{"num_hidden_layers": 12, "hidden_size": 640, "n_experts": 32, "experts_per_token": 2, "d_expert": 256, "d_shared_expert": 0, "hidden_act": "squared_relu", "moe_layers": [0, 1, 2, 3, 4, 5, 6, 7, 8, 9, 10, 11], "router_score": "sigmoid", "normalize_top_k": true, "routed_scale": 1.5, "balance_loss": 0.00255, "balance_bias": false, "router_bias": true, "n_groups": 8, "groups_per_token": 2, "init_std_router": 0.0071, "lr_router": 0.000807, "num_attention_heads": 5, "num_key_value_heads": 1, "head_dim": 128, "vocab_size": 16384, "norm": "rmsnorm", "norm_place": "pre", "norm_eps": 1e-06, "positions": "rope", "rope_theta": 10000.0, "rope_fraction": 1.0, "qk_norm": true, "attn_scale": 0.14, "tie_word_embeddings": false, "parallel_block": false, "extras": ["capped logits"], "init": "normal", "init_std_qkv": 0.0322, "init_std_o": 0.0, "init_std_up": 0.0322, "init_std_down": 0.0, "optimizer": "adam_variant", "learning_rate": 0.000475, "beta1": 0.9, "weight_decay": 0.49, "lr_head": 0.00418, "warmup_steps": 226, "schedule": "cos", "final_lr_fraction": 0.0, "batch_tokens": [65536, 131072, 196608], "max_seq_len": 1024, "doc_mask": true, "train_tokens": 1242000000, "max_steps": 9631, "dataset": "wikipedia_en"}
Below are experts of layer 5 (counted from 0) of a mixture-of-experts language model. Rows are named router (the router's row for the expert), up (a neuron's input weights, with its number) and show model dimensions 0-63. Each number is 50 + 15 x the weight over its row's rms, rounded and kept within 0 to 99.
Before each expert's rows: a language model's description of what the expert responds to. This comes from a sample of Wikipedia text that the model never trained on.

# expert 11
What it handles: List dashes and first names. Line-initial list dashes and table pipes in credits or track lists, plus common male first names such as William, Henry, George.
router:48 31 48 42 60 74 54 52 44 55 35 24 69 41 47 73 73 44 86 46 37 67 64 73 49 46 60 52 38 37 46 53 47 48 60 54 51 75 57 50 59 72 38 43 52 25 68 74 41 63 50 45 48 67 19 41 24 56 45 54 48 48 32 43
up0:30 30 59 45 59 51 30 48 53 47 51 57 72 37 50 34 53 73 46 28 66 55 37 61 76 58 46 33 21 39 67 57 60 52 46 46 27 64 83 63 52 38 50 50 79 38 47 29 56 29 57 41 75 65 51 52 39 38 53 12 46 78 37 67

# expert 5
What it handles: Colons in field lists. Colons after field labels in infobox-style lists, table pipes, coordinate marks and country codes, such as Released:, Colours:, ″, ENG.
router:61 44 32 49 37 64 57 80 40 37 54 22 56 38 53 47 48 30 57 24 37 56 66 58 46 24 45 71 40 19 40 44 47 76 50 29 49 69 42 52 59 16 33 57 62 28 39 74 42 57 41 75 63 64 47 47 46 23 50 36 62 36 26 46
up0:54 44 52 70 36 36 79 45 46 41 48 34 27 36 43 56 47 66 53 56 48 53 39 38 47 49 45 67 39 44 54 42 48 27 87 13 59 26 29 21 66 31 51 41 51 74 66 60 43 56 49 78 54 53 41 69 56 48 51 52 41 71 70 56

# expert 19
What it handles: Noun modifiers after determiners. Adjectives and proper-noun modifiers after "the", "a" or "of", such as New, National, British, American, first, local, provincial.
router:41 39 49 71 73 48 59 41 58 54 38 43 47 29 33 52 45 26 69 45 34 75 83 60 53 53 56 64 30 44 61 52 66 51 54 62 72 77 54 53 30 55 43 73 51 32 62 62 69 63 41 51 65 51 38 54 27 67 46 45 60 43 38 72
up0:56 37 37 45 38 37 59 42 36 31 50 40 73 58 19 50 40 34 57 50 48 36 33 79 43 46 40 70 46 83 54 48 61 34 33 53 65 39 61 49 55 68 45 65 63 44 52 55 38 65 74 53 26 46 58 91 71 28 23 71 31 76 59 56

# expert 30
What it handles: Capitals and foreign scripts. Single capital letters or short pieces starting foreign names or codes, such as H(UN), J(halokati), Bielsko, Cyrillic and Japanese bytes.
router:54 64 38 64 30 57 59 50 81 59 49 53 57 47 33 48 53 35 61 46 35 71 63 61 52 58 90 69 39 54 45 47 26 53 44 66 47 81 36 29 56 41 42 81 53 36 59 57 75 38 41 72 45 60 51 32 38 44 60 56 54 15 61 56
up0:36 48 58 60 57 48 42 68 53 55 33 59 49 47 45 36 41 56 37 51 32 43 54 38 55 33 39 62 51 58 49 43 50 48 42 76 50 29 69 43 54 63 54 82 47 53 43 29 64 34 64 28 36 36 58 40 55 54 50 61 52 24 33 67

# expert 31
What it handles: Taxonomy lists. Pieces of taxonomic names and labels in biology species lists, such as Genus, Order, Family, "-ensis", plus list dashes and coordinate degree and minute marks.
router:38 53 57 43 42 68 65 60 51 65 30 38 52 48 38 55 64 58 69 42 40 61 40 61 53 51 40 57 29 53 54 56 44 62 55 24 42 43 51 12 51 48 37 62 51 47 65 57 68 68 33 40 61 78 42 24 20 17 39 49 65 45 53 76
up0:46 49 51 45 36 49 36 42 22 44 39 63 51 70 40 39 62 43 43 49 58 67 59 28 49 84 75 42 55 41 57 48 48 50 40 60 51 63 45 20 50 35 63 45 64 52 21 39 49 70 37 68 55 42 67 61 49 73 68 36 29 42 54 47

# expert 16
What it handles: Foreign name fragments. Pieces inside foreign or unusual proper names, often Spanish, Portuguese or French, such as "Porto A-leg-re", "V-esp-ucio", "De", "La", "Santa".
router:39 41 50 32 82 68 80 28 40 46 36 39 52 27 60 61 34 43 49 48 27 54 81 49 50 40 43 74 50 54 53 36 52 52 63 28 83 55 31 62 25 49 49 68 36 43 52 46 66 71 54 62 47 55 34 38 35 56 22 62 48 21 34 77
up0:78 66 49 49 41 45 45 57 54 74 63 49 71 28 72 77 42 66 34 75 58 74 73 59 42 44 47 59 80 55 41 34 37 60 63 55 47 56 62 50 58 57 54 35 44 43 49 43 52 15 66 58 75 72 48 51 69 51 42 93 74 58 48 51

# expert 10
What it handles: Articles and auxiliaries. Function words that open a predicate or noun phrase in descriptive prose: "a", "an", "is", "also", "has", "it", as in "is a geological formation".
router:76 54 35 60 45 59 60 47 66 49 46 47 63 28 58 48 43 20 55 28 34 64 57 71 35 38 61 87 36 46 51 89 43 53 76 36 59 57 51 43 55 37 58 65 32 34 46 60 61 67 54 46 69 73 46 67 21 42 45 43 41 51 44 50
up0:56 58 29 70 64 34 55 40 50 55 65 39 54 32 60 70 61 58 19 56 53 27 51 56 58 57 77 73 60 91 73 55 41 21 40 74 58 46 60 58 78 30 83 54 34 63 44 50 56 45 27 37 28 51 34 79 41 49 42 57 46 56 61 38

# expert 2
What it handles: Narrative verbs and pronouns. Auxiliary and main verbs plus pronouns and possessives right after a subject in biographical prose, such as was, were, his, she, became.
router:68 28 41 35 46 88 42 51 65 39 39 30 50 24 44 62 68 19 56 28 48 78 69 68 49 37 69 61 29 34 52 67 67 60 77 23 55 76 43 49 50 42 47 73 55 40 45 52 57 75 29 44 43 44 36 31 29 52 25 53 47 43 30 43
up0:55 53 62 53 45 65 46 59 44 43 38 71 49 53 39 79 67 62 48 38 64 32 36 44 35 80 70 41 48 28 36 64 34 37 28 48 31 32 60 24 49 40 99 43 64 38 40 53 25 33 53 63 57 49 58 73 56 61 59 51 26 24 58 21

# expert 1
What it handles: Table cell separators. Pipe separators between cells in wiki tables, especially after header or numeric cells, plus decimal points and thousands commas inside numbers such as 4.30, 2,034,627.
router:74 38 39 51 72 62 40 53 33 62 46 17 56 60 46 52 64 42 63 58 17 58 59 52 52 57 68 68 31 40 64 66 61 59 48 45 51 66 35 53 40 42 47 35 54 50 60 63 50 48 64 33 71 62 61 42 25 59 71 21 54 33 40 67
up0:34 35 27 31 67 34 52 32 57 65 72 63 69 56 76 28 34 48 48 45 71 77 54 52 63 46 56 53 61 55 72 09 63 55 43 38 62 54 44 60 78 39 14 60 39 73 70 49 61 40 46 47 55 62 60 49 41 59 55 48 35 66 83 29